Below are experts of layer 5 (counted from 0) of a mixture-of-experts language model. Rows are named router (the router's row for the expert), gate (a neuron's input weights, with its number), up (a neuron's input weights, with its number) and show model dimensions 0-127. Each number is 200 + 20 x the weight over its row's rms, rounded and kept within 0 to 999.
After each expert's rows: a language model's description of what the expert responds to. This comes from a sample of Wikipedia text that the model never trained on.

# expert 27
router,223,219,159,200,194,209,175,205,200,193,176,200,228,196,197,198,211,213,134,228,186,179,211,197,211,183,185,223,196,197,197,193,187,242,208,201,226,186,190,159,249,182,213,190,222,201,214,192,200,180,193,220,226,194,223,215,170,158,193,186,189,214,143,215,219,213,225,212,190,198,233,188,205,198,205,179,191,222,183,201,170,210,209,206,178,190,226,205,198,231,209,208,186,218,227,154,171,187,222,190,192,216,215,190,208,188,190,229,190,162,163,217,201,191,192,178,199,177,216,180,211,201,181,210,216,164,201,196
gate1,198,208,176,189,198,177,184,200,193,198,225,202,239,205,211,209,200,187,192,224,190,175,213,150,210,178,179,163,198,222,200,192,200,186,176,229,193,193,203,181,175,185,240,233,208,178,227,176,204,204,205,179,232,223,223,207,173,204,183,209,180,167,171,196,222,197,224,192,211,181,179,172,209,184,230,184,207,157,207,229,188,199,199,195,184,195,195,203,186,235,217,190,193,200,198,166,211,212,203,186,224,242,225,229,214,215,192,235,187,227,197,209,186,214,212,203,213,208,219,205,162,210,216,222,197,247,247,172
up1,217,206,191,186,221,212,204,212,225,193,218,206,172,219,205,176,177,199,210,171,179,189,227,209,222,206,202,213,209,176,224,203,181,224,222,205,220,180,205,236,202,207,189,169,242,169,214,208,176,195,189,182,241,171,230,201,206,220,212,199,204,212,191,226,207,210,173,193,235,227,190,184,233,205,227,189,207,185,170,190,182,213,188,220,197,186,217,180,209,186,220,199,196,203,189,179,205,248,235,167,230,203,209,181,215,258,190,172,194,201,181,231,167,210,165,192,171,182,187,214,226,185,183,191,224,227,208,174
What it handles: Short inner syllables of words split into pieces, often before suffixes, such as mid-de-ck, rem-ix, two-f-ift-hs, thrust-ers.

# expert 47
router,179,184,220,174,184,181,207,228,228,181,179,195,174,211,169,204,197,185,210,197,217,235,198,212,217,205,209,185,241,208,190,197,228,184,165,215,169,220,223,175,247,218,248,205,230,204,191,168,184,235,205,188,204,208,211,184,226,189,203,201,243,184,183,197,178,193,217,184,181,197,203,198,184,195,184,241,184,192,206,204,173,169,181,220,224,203,217,221,189,169,206,190,192,174,191,167,215,193,198,197,201,210,223,222,165,208,228,206,202,185,210,241,199,191,248,208,188,198,177,195,225,194,194,179,178,212,190,163
gate6,205,200,212,192,209,213,212,204,177,210,160,164,201,191,191,201,181,204,203,199,213,191,216,227,237,145,222,207,213,203,188,215,240,200,178,211,206,212,192,175,212,253,205,240,222,186,198,165,209,195,201,185,199,189,182,196,207,235,217,192,190,216,189,184,200,207,181,194,189,183,188,200,195,160,219,229,209,220,196,195,208,201,195,213,222,202,219,202,238,221,159,235,190,184,142,198,197,149,194,182,183,185,234,177,185,218,223,169,187,198,196,188,185,185,215,211,180,198,203,232,183,211,182,187,160,222,184,187
up6,200,210,205,171,205,191,203,197,186,212,192,163,196,174,184,219,195,209,210,210,193,183,212,227,237,154,203,207,221,203,225,194,230,230,175,185,199,220,177,176,214,235,208,234,214,175,201,164,181,209,185,185,196,179,199,196,209,220,197,199,193,207,204,173,206,181,187,192,199,188,175,170,236,202,208,200,201,218,238,191,204,195,200,216,238,225,190,206,218,188,160,241,175,180,158,200,210,178,167,167,197,183,253,202,184,229,221,173,201,190,186,199,206,195,213,217,191,231,216,185,178,195,164,174,166,215,183,187
What it handles: Equals signs of section headings, line breaks, and infobox field labels such as Location, Award, Born, Population.

# expert 41
router,234,230,173,181,187,184,194,190,197,226,192,199,217,183,203,189,222,223,177,178,187,242,190,172,207,222,182,227,213,205,205,165,218,211,212,190,155,203,153,190,179,202,233,228,226,200,225,248,215,195,218,213,180,193,189,211,202,184,207,159,155,187,204,217,214,182,182,198,200,177,196,193,241,175,224,188,196,174,187,198,188,195,218,166,164,210,197,177,166,219,207,212,205,195,222,185,208,208,217,220,209,183,181,219,176,192,218,185,193,201,202,207,197,218,220,191,206,197,209,199,170,214,187,165,153,199,169,191
gate3,185,201,231,179,179,214,204,189,202,195,229,189,182,195,224,207,194,169,168,189,159,235,198,216,198,185,223,212,216,201,255,197,214,215,207,218,176,186,228,172,180,202,251,240,221,166,187,202,171,194,202,231,228,198,192,199,204,234,207,191,201,182,196,171,184,223,170,186,203,215,152,194,206,237,199,206,208,191,168,209,203,170,236,191,189,222,206,177,209,209,178,229,217,199,235,181,217,184,201,174,193,185,179,199,193,179,181,189,198,191,223,176,208,182,176,194,167,210,195,210,216,168,200,189,189,178,195,208
up3,177,200,214,206,191,206,160,217,187,191,206,201,173,213,203,201,202,216,227,171,192,200,216,201,188,178,188,241,218,197,156,169,209,200,224,191,176,196,213,177,212,201,183,218,197,157,205,164,173,193,199,215,230,209,197,190,190,202,236,202,203,228,182,202,231,206,198,165,189,208,220,198,185,187,200,186,199,213,228,173,206,170,230,186,195,238,197,211,227,225,163,209,195,218,204,196,222,212,205,210,153,175,198,203,224,161,208,197,176,195,180,251,169,206,196,206,193,202,237,202,193,178,190,212,233,188,254,196
What it handles: Single consonants or short consonant clusters mid-word, especially inside names, such as Spe-r-ry, do-rs-olateral, Te-r-ra.

# expert 21
router,218,194,175,220,196,229,191,205,195,219,214,167,198,210,220,208,243,207,206,171,217,205,211,196,198,194,199,185,178,182,209,220,219,199,238,171,178,176,199,195,194,192,236,173,211,239,163,220,187,166,152,216,174,190,243,195,203,191,231,180,203,231,212,212,240,190,204,203,229,196,189,187,189,180,167,184,165,196,189,202,178,202,191,184,213,157,221,231,172,201,220,205,215,223,222,174,196,172,200,222,198,209,186,189,179,176,213,216,175,213,195,210,253,208,187,172,173,204,182,180,196,200,211,207,193,192,206,209
gate1,181,193,181,189,225,225,198,210,200,212,201,190,176,221,205,174,226,201,176,180,171,217,232,221,219,205,204,215,192,165,167,199,192,165,224,227,223,190,179,203,202,216,213,165,229,172,195,199,195,135,185,185,180,197,214,215,224,167,205,207,211,222,181,207,219,184,226,238,194,206,224,227,193,183,208,201,230,195,173,205,210,195,194,228,174,188,201,191,174,191,224,178,184,204,191,201,197,209,198,203,189,242,173,204,212,228,160,161,208,190,197,194,210,161,193,215,171,166,234,206,174,189,194,203,206,193,167,214
up1,191,208,201,237,215,168,183,190,201,179,172,212,211,172,222,192,203,204,188,184,216,181,195,176,188,192,231,184,202,234,226,177,222,208,197,205,188,209,185,226,181,194,177,215,202,192,162,167,174,203,214,208,251,205,173,221,193,192,184,227,189,218,212,174,176,200,206,174,213,195,163,204,183,199,198,187,183,174,249,193,172,187,193,202,204,182,186,170,212,205,218,204,212,239,185,201,173,210,207,255,208,181,220,197,169,188,178,171,247,177,192,225,162,223,184,206,208,169,181,209,202,187,176,195,203,189,209,224
What it handles: Final pieces of multi-token proper names and words, especially place and person names, such as Adela-ide, Yar-borough, -shire, -ington, -ing.

# expert 25
router,178,186,202,221,211,166,203,208,224,214,187,206,175,185,222,207,188,168,190,175,198,207,174,198,181,196,234,191,184,194,179,176,207,231,154,224,222,205,200,219,226,228,172,163,220,188,198,166,256,191,214,238,206,182,201,195,179,197,187,171,196,236,179,201,214,207,239,195,204,239,200,208,206,167,190,176,173,196,232,190,215,179,226,198,198,193,213,211,204,176,191,223,170,201,224,209,225,193,212,215,193,187,189,191,208,252,199,164,177,183,208,207,236,199,191,212,204,170,204,192,184,204,179,195,218,207,226,210
gate3,196,206,230,241,163,205,212,190,193,176,183,188,197,222,174,216,182,223,189,196,205,212,156,232,217,190,206,193,178,171,182,213,214,199,196,172,202,221,212,226,189,196,178,173,194,208,206,249,224,207,178,238,246,177,196,204,209,209,227,175,178,226,177,199,187,203,212,212,213,228,229,189,200,178,234,181,209,216,201,238,211,201,198,177,206,185,189,216,194,169,223,189,184,169,216,178,200,192,197,187,201,176,227,199,209,229,235,186,203,159,177,224,229,232,168,201,230,198,192,210,191,220,187,182,212,207,201,180
up3,218,201,174,213,199,190,221,192,219,176,210,163,200,222,204,193,232,231,203,184,216,210,209,205,226,181,185,218,217,221,177,219,204,208,214,205,189,224,221,228,223,182,214,188,211,173,178,215,217,203,196,225,190,171,168,231,224,247,215,184,210,203,173,193,197,194,194,220,215,219,224,198,243,181,223,187,223,187,199,174,204,226,194,176,204,176,204,197,193,193,232,186,204,173,218,167,215,192,152,185,198,219,216,203,203,221,232,188,198,157,178,236,200,200,172,190,180,201,181,205,182,200,147,216,175,161,218,191
What it handles: LaTeX symbols like braces, underscores, carets and backslashes in formulas or subscripts (N_{2}, \frac{1}), plus digits inside scores and decimals.

# expert 48
router,189,194,195,188,193,206,247,178,192,205,176,211,171,220,172,172,198,179,195,174,226,228,191,195,214,222,198,218,234,206,206,188,201,235,181,192,192,213,200,212,175,206,183,223,228,216,210,193,179,168,181,169,178,182,193,178,184,194,179,132,199,191,201,226,202,193,213,188,231,197,205,225,233,189,207,194,180,193,181,177,216,196,180,205,181,199,202,186,222,191,196,242,160,215,211,247,219,196,221,180,193,194,215,225,210,201,213,235,208,214,196,206,168,186,213,190,256,189,220,210,207,185,160,217,212,185,184,193
gate0,191,190,186,229,197,207,206,202,217,186,217,203,207,194,196,202,148,226,221,174,187,206,205,215,181,180,173,151,200,179,236,210,201,217,202,209,193,207,225,155,193,215,204,218,186,202,197,197,186,171,199,158,219,251,224,182,196,199,181,201,188,186,201,222,195,188,185,192,187,197,217,158,176,186,214,194,200,199,177,182,209,177,232,204,201,166,178,175,200,217,201,205,202,183,176,244,235,203,229,219,208,216,166,234,184,186,221,217,183,218,191,202,162,199,189,230,203,206,219,229,184,196,206,243,197,178,215,237
up0,181,185,200,206,181,215,230,189,218,189,214,210,144,197,220,182,198,181,253,183,215,213,195,161,167,197,194,145,209,186,196,211,203,209,215,165,196,188,228,193,175,221,240,206,189,159,193,185,157,194,215,164,199,206,213,187,180,185,172,200,181,183,203,185,203,192,199,203,199,224,181,187,182,177,209,184,224,189,156,184,200,186,207,199,183,201,195,196,201,168,212,217,194,187,191,209,184,198,222,239,206,220,203,181,211,195,238,220,213,203,196,219,170,194,170,196,173,188,194,231,202,187,199,213,192,199,209,258
What it handles: Mid-word pieces like ti, si, ci inside longer words, as in three-dimensional, romanticism, four-cylinder, titles.

# expert 18
router,212,229,243,157,219,249,227,233,178,188,164,220,226,211,197,218,179,230,223,184,213,238,215,214,155,169,184,200,196,201,199,204,201,198,177,208,193,187,186,215,199,160,197,173,214,191,212,209,219,177,177,173,166,202,200,174,214,195,213,179,185,204,209,212,210,177,196,205,191,183,246,211,217,200,209,203,203,219,165,178,234,180,227,172,229,216,233,201,207,204,210,202,202,207,200,217,222,206,216,202,195,179,196,191,183,198,212,242,186,233,215,189,163,200,223,205,211,182,236,211,201,201,200,213,178,208,194,215
gate0,204,231,208,209,170,217,186,190,192,186,204,178,169,178,214,214,182,206,225,179,202,224,193,173,209,189,207,214,191,194,176,226,209,211,209,209,172,202,219,218,202,173,190,162,176,234,207,202,198,200,234,223,193,209,231,227,192,230,170,172,197,197,226,204,203,186,190,221,209,190,231,195,237,190,184,174,215,247,204,193,191,199,194,178,193,212,175,169,192,162,184,196,200,189,214,191,196,204,171,225,151,222,213,219,197,197,214,217,168,234,237,239,196,213,213,188,233,203,213,195,193,223,213,175,151,182,227,216
up0,190,200,219,211,176,217,203,236,206,195,193,215,204,188,224,222,184,170,233,194,191,236,203,191,200,190,196,212,185,184,186,229,190,198,201,192,152,197,253,189,186,177,167,181,183,185,192,166,195,198,196,187,166,201,193,184,205,180,162,179,188,184,207,176,189,204,198,212,219,182,191,219,209,212,189,183,206,251,199,197,219,181,189,193,213,209,178,227,204,172,188,211,202,202,200,188,183,180,140,200,185,218,213,211,222,178,199,229,184,238,226,200,208,188,209,224,248,192,233,195,218,256,221,175,194,179,201,212
What it handles: Final or middle syllables of foreign and taxonomic names, such as Puccinia galerita, Itagaki, Muwaan, nia, stan.

# expert 44
router,227,196,224,210,223,167,196,223,218,179,182,194,187,211,217,219,194,187,223,244,194,206,218,201,205,220,176,193,215,216,238,185,159,187,222,192,222,208,175,200,206,201,200,214,135,176,206,222,249,219,200,162,208,209,176,220,171,169,183,219,180,202,185,176,188,200,188,187,189,215,239,198,206,165,156,196,180,188,209,192,172,195,197,183,191,219,228,211,201,214,207,214,217,154,200,219,191,184,198,237,222,204,210,195,198,239,225,199,205,199,196,194,213,191,191,220,160,200,206,197,196,188,232,174,195,212,189,215
gate1,196,206,206,180,224,195,184,214,178,182,224,189,214,202,189,207,180,207,233,195,190,211,203,194,205,190,236,180,231,177,173,164,156,197,191,207,187,231,196,186,222,218,211,195,246,213,188,218,211,241,196,199,199,203,194,197,205,230,206,198,208,216,211,211,206,171,165,206,190,173,204,215,221,199,214,204,222,188,194,217,176,221,199,187,175,213,173,221,213,186,183,201,169,233,198,185,184,224,168,235,197,197,193,224,197,209,235,181,239,220,186,234,184,196,207,199,180,199,244,176,230,178,183,223,216,150,151,198
up1,177,185,182,210,184,238,167,219,185,205,172,156,213,205,214,223,192,194,194,220,189,205,221,172,235,189,193,156,196,197,218,222,200,218,237,185,156,204,183,194,176,189,205,225,207,227,213,175,209,182,207,214,192,229,218,155,195,229,178,206,195,226,194,218,193,213,216,180,183,199,222,236,168,183,227,194,196,260,194,179,213,190,193,199,205,162,199,209,224,223,190,202,199,198,217,209,213,195,206,172,224,177,184,207,228,196,184,184,180,223,176,156,195,194,211,187,206,184,181,204,198,204,213,233,173,189,204,225
What it handles: Month names after On or on starting a date (On July 18), plus row-starting pipes and ordinals like third, fifth.

# expert 37
router,156,203,209,184,180,159,197,191,193,219,196,229,186,201,222,211,188,225,215,225,189,194,183,205,207,197,185,196,189,192,224,202,207,225,202,233,199,221,213,205,242,198,205,218,189,232,174,204,225,204,226,209,202,193,178,216,140,212,219,209,230,182,216,211,176,208,197,222,208,185,171,205,204,217,200,189,199,145,212,197,193,170,211,226,215,245,228,170,222,184,203,227,218,217,218,215,181,214,203,190,195,161,213,222,192,218,231,243,198,185,224,233,195,184,162,202,201,211,233,180,195,195,225,185,200,182,187,220
gate0,180,196,205,195,185,202,207,159,257,221,219,227,235,232,186,195,194,209,230,194,220,232,228,181,219,187,226,216,191,231,232,208,183,211,189,236,190,202,203,211,195,199,198,179,180,175,213,186,198,207,203,223,249,194,181,234,194,202,188,191,175,206,198,228,176,192,217,225,217,157,202,205,253,216,207,188,202,211,209,268,182,227,195,213,212,206,211,225,180,206,197,170,186,182,199,204,213,199,205,221,192,194,211,208,177,188,175,177,220,184,236,218,158,183,215,188,210,195,203,202,193,206,207,219,200,211,204,194
up0,199,181,213,196,219,190,183,211,155,199,229,194,177,190,199,211,211,174,176,197,193,172,191,218,171,211,158,225,217,177,163,187,201,186,207,180,200,191,211,203,189,206,193,208,224,250,195,230,195,185,202,181,160,217,202,178,202,176,216,165,234,217,234,172,210,169,189,183,206,248,209,198,154,194,222,208,206,183,203,166,222,203,181,217,215,196,191,191,198,196,191,221,232,216,213,204,172,191,214,185,216,219,206,187,236,206,200,226,198,218,178,178,243,206,156,221,200,201,181,185,219,185,172,216,205,213,192,221
What it handles: Labels, dashes and colons in infobox lists, such as taxonomy ranks (Class, Suborder, Genus), Province, Coordinates, bullets, and N after coordinates.

# expert 23
router,224,165,203,196,202,233,224,200,234,231,210,228,171,208,196,234,194,221,193,178,218,173,186,217,203,235,238,204,160,193,205,201,205,201,212,197,204,191,216,193,213,226,190,215,199,252,205,205,177,191,216,204,161,207,216,179,175,212,180,243,203,218,171,206,196,198,187,193,210,205,186,212,208,215,202,251,185,186,222,210,202,189,204,194,238,219,178,188,178,195,213,163,237,178,214,206,201,175,215,190,213,223,180,184,186,178,225,230,209,200,188,191,237,184,176,210,191,206,190,228,194,205,177,236,175,166,175,203
gate1,211,201,197,205,195,185,211,188,196,200,227,219,212,185,191,198,226,235,194,212,178,193,206,201,213,204,244,187,199,226,215,228,159,221,192,213,209,218,208,199,152,153,206,197,183,193,215,226,201,197,218,168,174,202,232,211,192,216,163,194,202,204,197,211,183,142,182,208,236,180,216,166,191,209,170,226,180,179,184,218,209,216,219,209,175,210,192,187,150,217,196,184,222,183,198,225,222,190,161,198,223,198,189,243,193,181,180,209,193,176,180,174,207,188,196,203,231,222,175,190,192,221,197,184,222,169,185,190
up1,195,213,171,182,214,198,190,174,193,194,196,207,178,223,177,197,191,204,179,179,181,225,200,208,197,207,239,181,213,216,191,211,192,209,223,208,207,221,191,188,203,174,206,205,190,204,231,225,180,192,218,165,164,194,224,218,206,201,173,207,189,202,142,217,196,144,219,216,207,166,227,176,186,199,187,229,157,185,198,233,213,223,204,208,208,220,211,193,145,230,208,180,243,200,205,221,205,187,197,206,188,200,186,211,172,202,185,200,184,195,171,178,214,153,201,209,234,209,205,168,175,172,200,196,233,182,196,203
What it handles: Suffix pieces closing a word, often in names of organizations and places, such as Liber-ation, Acceler-ator, Bol-iv-ia.

# expert 10
router,211,198,215,176,189,185,160,218,156,204,195,178,205,219,190,227,197,163,216,183,209,222,190,210,191,222,212,188,214,186,215,214,196,205,194,215,211,190,215,209,219,235,221,209,199,182,201,164,207,186,188,226,235,196,178,208,191,187,220,216,180,193,206,157,167,191,216,190,190,205,164,181,189,199,215,171,168,208,229,202,188,192,210,203,210,214,201,192,207,203,200,221,201,130,199,234,194,201,195,219,203,241,200,194,213,227,198,158,212,189,198,257,211,196,213,170,199,230,159,201,216,226,213,242,199,217,187,214
gate1,193,196,237,206,241,230,204,178,205,169,225,216,194,184,179,220,206,220,241,210,170,206,216,227,187,179,198,189,225,191,180,211,195,217,219,198,204,188,226,218,212,164,207,195,220,218,165,166,208,207,181,216,192,199,161,196,207,196,170,170,178,198,211,196,226,230,224,203,189,190,192,216,206,193,198,197,164,195,204,221,163,218,199,197,203,188,186,200,182,186,186,222,166,167,203,188,171,183,185,177,167,222,197,199,165,180,175,198,184,192,208,234,146,166,205,211,191,186,204,232,177,235,178,210,188,210,202,227
up1,189,221,216,228,228,213,233,178,174,191,238,195,160,174,171,193,189,212,222,190,232,211,193,228,213,188,185,206,217,218,145,198,179,199,173,189,185,173,207,205,203,165,225,192,209,192,162,195,205,211,183,185,213,193,194,195,190,176,180,196,189,184,205,169,213,202,195,226,204,190,238,165,179,201,215,193,180,176,187,214,197,214,232,209,198,194,186,211,189,195,206,182,210,205,227,207,140,215,207,184,176,252,194,191,201,181,173,233,203,185,211,214,184,176,239,223,181,189,225,205,188,236,181,194,213,214,195,210
What it handles: Line-break and space tokens ending a row of a Markdown table or list item, usually right after a closing pipe, before the next row.

# expert 15
router,209,192,194,205,158,224,220,187,169,194,200,223,194,213,202,166,177,186,200,215,162,211,194,181,207,183,190,191,203,178,158,209,206,190,196,199,199,196,213,223,200,219,205,201,218,204,211,197,180,181,240,241,211,196,185,208,198,227,192,192,205,193,177,218,207,209,193,174,189,181,197,187,217,199,198,176,210,185,178,210,185,208,191,192,166,198,176,191,145,212,239,192,228,204,220,163,164,263,209,203,191,225,254,216,213,201,195,208,195,155,198,165,203,202,168,196,217,240,200,223,212,205,181,204,181,171,180,217
gate1,241,202,206,197,212,230,166,161,185,189,200,208,205,194,206,193,203,203,215,194,204,171,197,176,189,189,171,227,182,172,185,209,184,189,202,192,198,169,236,179,213,147,192,203,214,226,190,177,198,205,195,189,211,191,229,197,237,201,162,180,192,175,218,214,206,209,176,201,186,199,236,177,234,211,217,170,177,182,195,194,194,262,193,228,185,172,186,204,231,204,190,180,173,216,186,173,217,190,200,212,214,233,207,224,169,207,227,208,214,193,214,179,232,201,193,231,236,211,200,197,203,193,161,193,166,212,191,194
up1,169,221,201,221,175,208,202,241,184,168,207,245,153,188,207,185,178,199,249,211,219,196,211,202,243,235,238,196,219,205,211,189,229,189,179,200,215,187,181,198,177,226,198,201,172,229,216,197,192,171,168,177,199,164,207,200,195,175,179,184,214,196,160,181,187,202,198,219,205,196,200,201,205,214,181,205,179,192,205,201,221,190,176,214,209,185,214,217,217,200,204,168,216,212,184,209,182,182,193,174,204,201,191,178,191,157,209,212,174,238,165,201,165,180,187,189,194,210,212,190,191,164,205,219,215,185,237,219
What it handles: Nouns and adjective stems after an article, mostly arts, science and social topics, such as music, film, art, medical, physical, critic.

# expert 11
router,176,193,209,229,177,183,223,210,188,175,221,200,222,181,199,233,179,211,240,178,181,191,194,187,223,169,203,173,183,207,203,220,212,200,176,208,203,189,207,190,217,216,186,183,230,182,205,156,178,204,192,173,214,214,190,193,166,199,241,202,235,227,224,204,171,215,221,209,203,174,185,199,197,190,193,192,244,160,189,199,227,153,196,225,208,183,211,229,213,189,175,182,203,168,210,196,220,206,220,193,233,159,191,183,164,216,215,202,199,197,188,240,218,213,166,219,193,192,198,196,172,195,208,164,215,187,187,191
gate0,205,176,205,209,246,208,235,192,228,220,177,202,204,186,203,158,236,209,226,203,188,207,216,214,201,221,205,197,202,219,194,198,237,201,188,184,209,225,221,210,220,219,225,208,226,188,195,200,155,223,170,184,219,216,212,203,182,184,211,187,241,211,205,209,229,209,184,230,185,195,233,149,215,188,189,189,217,189,205,191,206,179,232,199,216,202,174,246,208,166,198,173,191,193,185,224,196,210,214,176,205,176,212,179,227,204,239,222,220,231,172,220,199,185,156,191,175,196,202,166,209,213,204,200,183,194,176,207
up0,184,185,178,220,208,161,245,234,197,176,206,174,192,209,242,202,202,220,191,212,220,177,177,215,227,195,188,186,217,197,189,201,232,193,192,176,175,167,208,197,235,219,196,185,198,196,212,212,195,193,218,186,220,242,182,179,225,183,180,191,190,184,191,201,165,232,236,183,235,210,189,224,221,181,207,186,175,222,196,258,211,210,203,198,222,205,214,176,217,179,221,220,196,167,229,194,222,189,225,197,178,232,195,204,208,223,212,221,192,196,205,215,204,207,208,186,193,193,175,199,187,223,204,138,198,224,200,193
What it handles: Digits, degree and minute marks and N/E/W letters inside geographic coordinates, plus acronym pieces and proper-name words like States, Records.

# expert 17
router,212,228,191,171,210,202,194,213,187,207,201,188,173,189,166,194,192,220,210,206,224,220,133,222,214,206,206,227,209,182,185,166,189,184,228,213,177,246,188,226,202,209,194,193,205,206,206,223,213,208,206,191,198,184,222,196,188,192,175,178,222,221,172,201,210,203,245,203,214,214,161,214,204,206,191,196,244,184,230,182,204,208,182,201,197,212,202,240,219,254,213,184,206,221,215,219,160,223,194,190,181,220,200,180,175,213,180,185,215,202,212,203,187,195,223,160,216,211,240,207,168,190,168,198,202,216,174,181
gate3,189,179,184,212,200,173,236,225,178,269,222,207,213,177,186,225,187,183,180,190,211,213,166,207,238,206,165,259,192,195,208,201,231,212,185,199,186,213,206,182,196,210,201,228,195,195,187,189,207,236,215,217,164,213,217,168,186,197,166,194,174,183,224,201,182,164,172,209,201,204,217,174,217,210,200,200,200,156,222,226,202,207,178,211,232,183,205,191,231,221,196,218,228,172,189,202,188,173,201,202,177,201,186,186,197,171,206,178,209,217,198,167,197,184,182,175,204,196,227,189,202,185,218,204,192,183,180,198
up3,183,214,208,186,180,209,187,209,213,202,212,213,194,217,179,192,215,247,211,222,175,152,204,163,194,176,193,190,203,184,191,206,195,195,185,209,170,184,172,175,201,197,188,161,213,227,207,186,182,174,187,154,210,177,185,172,218,157,196,194,219,199,222,209,198,179,204,199,196,176,189,211,233,214,177,231,222,189,180,185,227,206,236,208,197,195,210,215,197,202,169,168,190,217,200,217,190,197,256,190,211,194,185,229,187,185,227,200,189,205,188,178,167,253,237,172,184,230,179,226,202,200,204,212,189,193,211,221
What it handles: Short vowel or letter fragments inside foreign or unusual names and titles, such as H-al-f, Y-e Duniya, Wu-T-ang.

# expert 58
router,207,209,212,244,249,228,208,217,208,193,214,181,209,173,192,188,180,168,216,225,196,197,194,202,208,176,204,157,212,221,206,218,173,196,211,168,187,187,211,180,209,219,204,220,211,197,169,222,188,207,227,212,247,179,182,183,211,197,228,216,206,191,203,204,219,227,199,202,211,222,215,190,227,179,186,178,216,193,148,190,170,161,191,198,173,153,216,192,212,210,209,209,225,173,203,229,211,214,203,207,179,175,196,188,185,210,206,214,191,193,209,209,201,176,207,239,155,218,190,231,215,220,215,212,189,152,216,188
gate0,198,194,209,218,195,179,202,178,208,210,190,199,180,184,205,229,201,212,228,171,216,194,202,189,193,173,189,193,204,208,200,211,207,185,179,178,193,178,227,193,215,202,209,191,179,197,221,190,233,247,202,220,205,218,163,205,209,190,172,205,212,176,184,178,210,172,181,190,198,193,164,244,171,233,206,182,180,193,171,170,216,196,219,195,185,222,208,201,194,171,172,194,237,178,202,186,189,246,192,178,186,227,209,195,252,191,169,188,168,206,171,186,193,234,177,245,201,223,231,172,189,216,227,201,174,202,227,213
up0,208,213,183,162,219,214,211,224,188,208,200,206,212,237,218,185,217,207,189,218,155,199,215,197,218,217,198,237,168,172,191,183,182,218,215,214,234,212,182,195,204,200,162,208,198,210,196,228,181,151,222,217,174,175,223,208,206,198,220,188,160,241,212,226,231,216,214,205,195,192,217,174,203,173,207,216,185,212,230,206,200,198,182,205,238,186,190,214,205,241,207,210,201,223,204,205,207,149,195,207,181,172,218,223,170,206,220,205,225,185,220,180,200,171,217,161,200,181,194,202,179,206,165,216,203,216,178,210
What it handles: Capitalized second words in names and titles of products, events and institutions, such as Game Boy, New York, World Cup, League, Championship.

# expert 61
router,220,209,220,171,217,189,189,201,182,195,198,211,185,160,217,187,199,206,201,184,201,199,207,186,193,205,182,177,204,186,200,180,178,170,222,217,184,234,173,199,197,188,181,205,181,211,203,201,230,195,171,175,158,194,187,190,239,182,178,217,199,210,194,170,232,207,187,214,225,162,203,206,231,212,194,199,165,179,245,197,174,204,185,180,178,157,184,176,176,215,216,171,198,180,234,183,174,217,189,192,183,191,154,206,195,206,210,157,223,196,192,197,220,183,167,193,216,228,211,196,193,151,179,187,221,191,213,232
gate1,199,217,157,207,226,206,248,212,225,191,201,201,188,214,197,203,162,199,218,235,197,176,168,156,237,174,193,230,222,224,216,185,191,180,198,203,213,193,208,219,200,189,199,168,230,182,214,165,238,221,175,172,211,181,199,193,191,187,198,227,198,212,178,193,181,193,199,201,206,192,212,179,217,186,227,188,222,172,208,178,204,184,214,213,156,199,193,224,229,161,204,205,198,189,206,184,219,181,176,198,186,204,230,204,207,235,240,207,199,241,172,199,207,211,196,236,177,223,209,207,175,190,201,176,225,183,208,203
up1,201,220,190,216,227,205,228,216,260,217,192,187,179,239,178,172,148,199,203,220,228,172,197,184,229,197,203,210,225,207,203,162,208,180,200,217,190,197,209,219,211,197,202,186,220,187,207,184,222,206,183,180,175,176,203,187,204,214,192,224,207,203,208,174,208,217,210,194,227,193,199,215,224,176,186,188,222,159,211,185,194,193,195,207,186,205,202,212,239,133,207,211,183,178,219,174,217,159,198,191,156,190,201,209,205,244,219,205,200,212,172,218,209,188,183,220,200,221,207,178,177,192,185,198,211,165,223,184
What it handles: Pipe separators between table cells, mostly right after numbers in sports stats, election results and rosters.

# expert 9
router,241,175,195,193,217,209,199,197,215,212,219,192,191,187,192,207,202,208,188,226,192,195,216,186,191,199,211,167,213,220,193,194,195,205,216,195,201,197,222,207,199,185,160,180,201,211,194,204,201,226,190,241,193,186,185,164,211,187,205,137,180,185,204,166,195,226,201,191,200,220,188,224,209,205,153,196,218,192,210,189,164,188,197,195,208,184,155,228,200,230,201,185,194,187,191,208,189,220,202,218,217,164,167,163,203,211,253,249,158,183,208,226,164,225,204,232,188,192,205,199,215,200,222,186,190,155,208,199
gate1,219,189,173,210,201,226,194,177,202,220,181,239,184,225,195,197,226,231,224,222,178,209,194,227,224,171,186,200,226,199,217,196,207,207,163,192,232,217,233,211,221,213,207,177,186,198,203,196,198,195,180,200,224,185,182,173,230,235,177,159,232,194,218,225,185,210,172,198,210,213,184,218,235,199,195,209,219,197,191,205,216,229,162,216,207,191,208,218,208,162,207,215,181,203,140,214,164,216,214,193,183,195,214,224,164,198,184,209,187,184,198,204,180,197,199,227,222,188,230,177,196,238,211,202,217,172,197,172
up1,201,212,222,217,162,248,196,186,220,181,174,217,187,235,191,232,220,243,199,219,208,199,202,192,241,199,219,224,175,206,244,204,204,170,197,204,223,192,223,184,242,205,191,186,211,184,209,205,205,166,203,220,190,170,221,169,207,186,155,164,206,183,212,211,178,185,201,190,171,211,201,224,209,185,187,232,202,217,160,223,195,208,215,207,227,207,198,192,221,186,202,203,196,226,190,187,178,229,199,185,208,197,174,179,216,206,179,216,191,170,180,209,205,177,148,205,217,172,229,197,213,206,214,184,173,194,210,195
What it handles: Nouns naming competitions, placings and seasons in sports results, such as Championship, Cup, League, Tag Team, third place.